config = dict(
    num_hidden_layers=11,
    hidden_size=256,
    n_experts=64,
    experts_per_token=2,
    d_expert=224,
    d_shared_expert=0,
    hidden_act='tanh_gelu',
    moe_layers=[0, 1, 2, 3, 4, 5, 6, 7, 8, 9, 10],
    router_score='sigmoid',
    normalize_top_k=True,
    routed_scale=1.41,
    balance_loss=0.00463,
    balance_bias=False,
    init_std_router=0.0218,
    lr_router=0.000681,
    vocab_size=2048,
    norm='layernorm',
    norm_eps=1e-05,
    tie_word_embeddings=True,
    optimizer='soap_variant',
    learning_rate=0.00414,
    beta1=0.95,
    beta2=0.98,
    max_grad_norm=1.0,
    batch_tokens=131072,
    max_seq_len=256,
    train_tokens=455300000,
    max_steps=3474,
    dataset='wikipedia_en',
)
Below are experts of layer 5 (counted from 0) of a mixture-of-experts language model. Rows are named router (the router's row for the expert) and show model dimensions 128-255. Each number is 50 + 10 x the weight over its row's rms, rounded and kept within 0 to 99.
After each expert's rows: a language model's description of what the expert responds to; "raises" lists some tokens whose logits its average output raises strongly, later layers aside. This comes from a sample of Wikipedia text that the model never trained on.

# expert 11
router:54 39 58 53 48 40 49 58 30 58 52 58 50 50 60 62 61 46 54 66 36 41 67 65 44 58 36 56 71 61 42 42 44 49 48 48 53 69 46 60 46 40 34 66 42 46 58 61 38 48 41 61 53 42 55 41 45 42 37 50 50 37 48 51 44 50 52 48 81 56 38 69 40 51 51 51 51 40 55 58 48 59 56 27 30 39 62 63 49 44 54 58 49 50 47 73 59 39 32 52 49 53 39 53 55 59 46 41 39 58 59 51 40 54 50 48 57 70 28 38 52 34 47 53 55 48 57 50
It responds to: Action verbs and nouns like control, support, development, and mid-word suffix pieces such as -ment, -ing, -ation completing them.
raises: "s", ",", "."

# expert 56
router:35 44 51 65 46 41 38 65 51 53 39 49 46 55 66 42 50 60 52 54 48 33 56 51 37 58 39 57 54 63 50 43 50 38 53 43 43 73 34 70 38 50 51 52 40 26 67 50 41 52 33 55 47 59 39 39 43 40 41 51 44 44 43 55 71 47 52 64 48 48 44 47 54 57 36 49 49 72 70 47 65 51 61 34 43 38 64 65 48 43 39 56 38 40 49 53 54 45 49 26 52 55 34 60 56 46 49 63 58 43 52 48 41 71 59 46 45 62 45 41 46 51 58 40 35 42 69 62
It responds to: Main verb or noun stems after a prefix or at word start, like creat, list, design, sign, act, followed by suffixes such as ed, ing, ion.
raises: "ed", "ing", "s", ","

# expert 58
router:52 57 52 72 62 49 37 48 50 66 39 63 51 55 48 55 59 40 56 61 42 46 53 47 41 48 49 67 41 66 38 46 52 51 55 48 50 69 63 63 33 54 30 47 58 47 71 58 54 26 38 54 75 71 51 58 38 57 42 50 32 39 41 51 33 47 38 44 67 51 46 50 63 51 43 57 60 53 66 64 58 36 49 56 43 34 50 61 43 36 40 51 48 44 44 56 63 52 30 50 49 59 30 42 54 60 50 43 40 45 54 55 31 56 63 46 65 47 52 38 54 43 58 57 37 45 51 45
It responds to: Closing parentheses and brackets ending titles or coordinates, plus infobox field labels and degree marks, such as ), }, Location.
raises: "\n", " |", " and", " in"

# expert 60
router:44 43 57 47 45 60 44 44 44 61 45 66 61 65 55 41 46 61 65 32 55 42 75 69 43 50 68 46 49 55 41 60 45 44 35 47 53 48 48 66 51 54 38 75 48 55 62 61 45 47 45 54 65 40 59 52 45 47 49 59 42 31 47 53 47 47 30 42 53 56 50 47 55 41 57 59 63 54 53 51 60 57 52 43 45 42 58 62 51 61 31 68 57 33 62 66 43 31 47 59 53 52 45 43 64 68 54 54 42 49 55 39 27 50 64 51 58 69 49 31 36 43 48 47 33 47 61 41
It responds to: Closing pieces of ordinary words, mostly e, plus ee, ate, ity, ance, ness, such as coffee, canoe, rescue, diffuse, graduate.
raises: ",", ".", " and", "-"

# expert 25
router:33 33 60 47 47 49 34 55 58 61 37 52 55 71 50 54 54 48 64 47 42 36 63 43 54 45 54 65 60 52 36 52 57 48 66 56 45 42 55 74 41 65 49 50 42 50 69 51 43 20 43 61 58 59 40 44 37 45 54 27 40 52 53 53 50 40 52 49 38 38 45 52 58 60 44 54 55 59 64 52 49 59 51 45 54 34 50 56 40 39 45 69 46 55 40 54 64 43 44 54 40 48 44 34 58 57 43 55 47 53 67 60 36 62 53 42 47 47 38 51 49 45 45 50 58 59 65 51
It responds to: Year numbers, especially the last two digits after 19 or 20, such as 1984 and 2019, plus month names in dates.
raises: ".", ",", " (", "–"

# expert 62
router:53 56 58 65 50 32 38 66 42 71 57 67 52 67 41 41 63 56 45 45 47 42 53 60 43 51 51 46 51 50 42 55 58 32 55 53 39 52 56 59 29 46 31 45 30 47 44 59 51 47 35 50 47 69 41 59 28 65 50 39 47 46 48 48 57 47 45 46 44 47 48 57 42 63 69 73 61 66 54 44 49 42 49 44 36 38 60 48 46 32 43 69 50 44 56 48 59 28 52 45 52 42 42 36 58 53 61 60 59 35 51 56 37 58 53 49 33 51 49 44 42 57 54 47 54 40 59 43
It responds to: Newline tokens ending paragraphs, table rows and list items, plus == and === heading markers in section titles.
raises: "\n", "|", "S", "T", "The", "D"

# expert 19
router:39 48 62 44 32 55 34 61 27 56 51 68 62 67 40 33 52 61 58 74 49 36 60 36 38 65 35 59 57 42 49 50 55 53 64 59 42 60 52 60 44 50 51 52 33 45 55 58 45 32 44 43 47 53 47 61 50 28 32 30 43 48 23 41 53 51 38 70 35 84 43 54 57 57 55 64 51 72 57 53 56 58 46 59 38 56 76 51 57 46 46 62 50 41 52 52 50 54 43 47 32 58 34 52 74 58 56 59 32 48 53 47 33 62 63 43 59 54 52 54 48 54 61 48 54 51 53 46
It responds to: Single capital letters and periods inside acronyms, codes and abbreviations, often in parentheses or tables, such as SPRI, NJ, Vict.
raises: "G", "L", "K", "A"

# expert 18
router:43 31 60 55 54 53 44 52 37 80 28 57 31 57 59 41 59 55 48 60 43 45 69 49 45 58 40 56 47 46 47 56 52 42 44 59 55 52 44 51 60 65 64 49 38 46 52 57 34 41 40 47 66 49 34 54 43 61 44 45 62 48 40 33 34 38 60 57 54 40 37 59 64 47 51 47 58 41 61 46 53 45 36 58 49 47 53 71 50 44 53 52 45 33 54 60 53 41 44 65 46 69 52 18 57 55 54 48 55 36 62 51 55 69 59 62 64 57 45 45 44 40 37 42 62 56 51 50
It responds to: Opening syllables of words after a space, such as su, do, Du, Ju, lo, as in sustained, documentary, dorado, museums.
raises: "min", "pp", "n", "z", "gg", "tt"

# expert 2
router:44 50 54 55 41 40 28 37 56 46 32 54 35 69 45 54 51 51 34 47 39 47 66 57 50 69 42 54 52 51 34 67 39 30 62 57 42 45 47 52 54 55 43 68 50 48 64 55 42 31 41 55 52 57 55 45 52 52 47 37 31 43 49 38 51 38 49 52 55 50 42 74 60 56 54 57 63 59 60 59 66 46 68 43 46 41 61 72 47 31 45 57 39 47 47 48 42 40 48 42 37 62 43 48 68 49 53 46 48 59 67 50 50 58 62 72 46 70 43 48 36 42 61 51 53 56 68 43
It responds to: Numeric tokens in table cells and stat lists, such as goals, votes, and records like 8–6–18 or digit pieces of .247.
raises: ",", " |", "."

# expert 20
router:39 51 51 55 63 46 18 54 40 51 50 63 52 47 42 52 43 45 64 58 58 35 57 56 53 58 22 54 56 54 39 56 56 46 53 57 53 44 31 56 56 50 38 48 45 35 60 51 49 49 48 45 50 73 45 41 47 52 53 35 54 46 35 39 23 34 56 70 49 55 53 72 37 61 48 39 51 54 55 31 66 56 65 43 50 36 53 59 66 37 50 55 45 39 43 54 47 55 43 48 48 45 53 37 55 56 62 58 61 34 45 62 58 62 56 54 51 39 52 34 33 54 58 58 54 31 60 42
It responds to: Word-internal fragments like p, w, m, om, com inside longer words, as in homage, appointed, communications, cinematographers.
raises: "ic", "ical", "y", "ick", "ies"

# expert 38
router:54 42 62 50 43 58 38 63 57 59 49 52 47 59 54 56 50 72 43 47 49 36 43 61 42 53 47 52 53 47 48 57 39 39 49 61 38 55 47 51 45 42 60 41 36 47 51 63 60 39 42 52 63 62 44 56 53 64 33 30 54 49 43 34 29 40 46 65 54 62 38 53 49 57 42 65 53 51 54 46 65 46 51 49 36 50 44 46 60 53 35 61 53 40 43 58 57 44 46 53 41 42 48 55 62 58 48 54 45 39 73 46 38 51 54 60 37 49 36 46 43 48 50 45 53 44 54 27
It responds to: Initial capital-letter pieces starting names or words split by tokenization, especially S, E, La, K, as in Scottish, Symphony, Katniss.
raises: "out", "ix", "co", "up", "mar", "qua"

# expert 32
router:37 40 67 60 40 53 46 61 49 62 32 57 51 50 55 43 41 64 52 58 35 35 49 45 33 54 57 75 49 47 36 49 58 35 52 51 47 51 60 47 36 44 68 50 49 59 74 50 50 50 43 49 58 63 49 50 52 46 38 45 47 41 63 52 32 43 50 78 61 52 43 58 25 51 49 59 45 48 53 54 53 55 46 40 36 40 64 53 67 28 35 62 48 45 41 61 52 43 41 32 46 50 35 44 76 43 68 55 54 48 59 65 54 56 45 75 35 49 38 37 51 48 39 45 45 53 53 51
It responds to: Word-start prefixes like re, un, sub, trans, pre (resigned, unitary, subdivisions), and bare spaces before table pipes or numbers.
raises: "ne", "fer", "a", "ti"

# expert 26
router:47 48 54 54 64 49 50 58 39 40 59 47 46 58 54 38 65 51 41 71 44 38 61 50 42 59 65 66 48 49 47 65 59 55 47 47 50 57 58 53 37 66 40 62 39 53 56 57 69 47 39 61 52 58 38 25 33 53 34 45 42 50 49 44 44 55 30 64 40 59 29 46 31 59 32 59 61 67 71 52 53 33 48 49 44 43 42 78 53 34 39 60 35 41 37 66 48 59 57 50 50 47 51 56 53 49 61 58 47 54 58 41 55 55 58 43 34 58 50 47 37 51 54 52 37 54 47 40
It responds to: Full stops ending sentences before a new capitalized sentence, plus "). ", heading "==" closers, colons, question marks and coordinate decimals.
raises: "\n", " However", " This", " The", " In", " It"

# expert 27
router:42 32 60 70 52 52 45 63 51 63 39 54 61 55 43 46 57 68 60 47 36 49 57 23 45 46 57 69 52 54 42 46 62 51 56 45 61 45 50 30 45 45 58 62 53 50 45 61 62 35 40 48 57 55 46 63 45 54 34 58 62 29 46 43 38 46 54 47 43 62 34 61 42 58 46 58 75 63 53 56 68 55 42 47 55 25 50 48 58 46 35 57 45 40 52 56 58 44 43 46 38 53 39 47 55 50 55 55 35 54 61 60 47 65 61 47 57 63 50 43 46 47 50 54 25 47 61 32
It responds to: Word-initial pieces ending in e, especially se, Se, Be, Te, pre, as in se(wage), se(ctor), Te(leoptik), se(mi-final).
raises: "ctor", "mp", "ver", "c"

# expert 9
router:43 27 41 68 46 54 43 73 49 55 32 54 52 40 42 46 65 59 53 42 39 53 62 51 45 73 64 44 53 41 35 55 74 64 52 58 51 46 39 51 47 67 63 56 43 53 52 61 40 45 45 51 51 54 37 39 56 45 40 47 50 36 47 44 23 30 47 53 46 46 53 61 61 48 37 61 60 58 46 46 54 53 51 54 30 37 46 58 60 45 49 59 38 34 45 53 47 38 48 42 63 30 37 34 59 46 43 62 30 45 58 62 48 63 58 54 60 62 41 43 43 47 66 41 41 73 60 59
It responds to: Short opening pieces of words and names, such as di, comp, wh, we, plus the pronoun He/he starting sentences; e.g. di(ning), wh(itish).
raises: "e", "ed", "re", "rect", "es", "et"

# expert 10
router:51 48 56 42 35 52 34 52 47 47 45 52 64 55 33 37 44 60 49 55 49 35 66 40 42 49 34 54 59 50 48 30 54 56 54 60 42 41 49 43 44 60 56 65 38 56 48 46 61 41 51 50 60 55 46 54 43 73 35 57 50 44 33 51 31 40 57 55 55 47 50 37 18 59 36 56 62 42 62 58 73 57 39 52 48 62 56 50 62 35 37 52 29 51 39 50 52 55 44 60 53 62 49 50 66 54 62 61 43 28 57 56 53 66 47 63 34 75 60 28 35 55 70 44 48 54 59 54
It responds to: Short opening pieces of a split word after an article or preposition, such as st, c, h, Ch, B.
raises: "ol", "um", "or", "all"

# expert 36
router:47 45 67 51 60 44 30 60 61 46 49 54 43 68 42 48 46 49 64 62 38 54 70 65 39 55 53 42 49 59 40 42 28 43 41 57 51 57 51 39 51 60 43 55 54 44 56 47 61 49 46 71 57 64 52 64 29 57 40 53 61 42 35 59 69 45 40 49 72 64 61 54 38 77 54 46 73 67 53 54 53 44 43 48 36 46 48 45 71 42 50 57 63 45 51 57 54 56 43 49 49 59 32 41 44 61 65 53 31 32 63 61 56 74 50 52 59 51 39 39 50 53 46 36 47 46 59 40
It responds to: Plural endings on nouns, mostly s but also es, ies, ers, ations, as in banknotes, definitions, eulogies, stairs.
raises: " of", ",", "."

# expert 12
router:43 38 66 46 57 46 60 62 42 56 60 49 67 46 43 59 59 59 44 49 46 44 61 55 46 68 46 58 47 44 52 50 38 55 60 46 47 41 52 52 39 50 66 54 52 42 46 57 39 47 26 56 49 57 46 46 45 37 45 49 48 44 45 56 42 56 44 37 56 49 48 56 27 74 56 70 79 40 55 37 58 45 42 26 44 44 74 53 62 48 49 62 44 32 42 42 54 53 39 50 46 47 49 49 64 50 40 58 66 34 54 50 54 53 48 69 63 58 50 30 48 51 58 45 39 48 53 61
It responds to: Word-internal pieces like mb, ch, ach, it, y in names and words, such as Humboldt, Joachim, Members, Institute.
raises: "er", "ro", "l", "a", "o"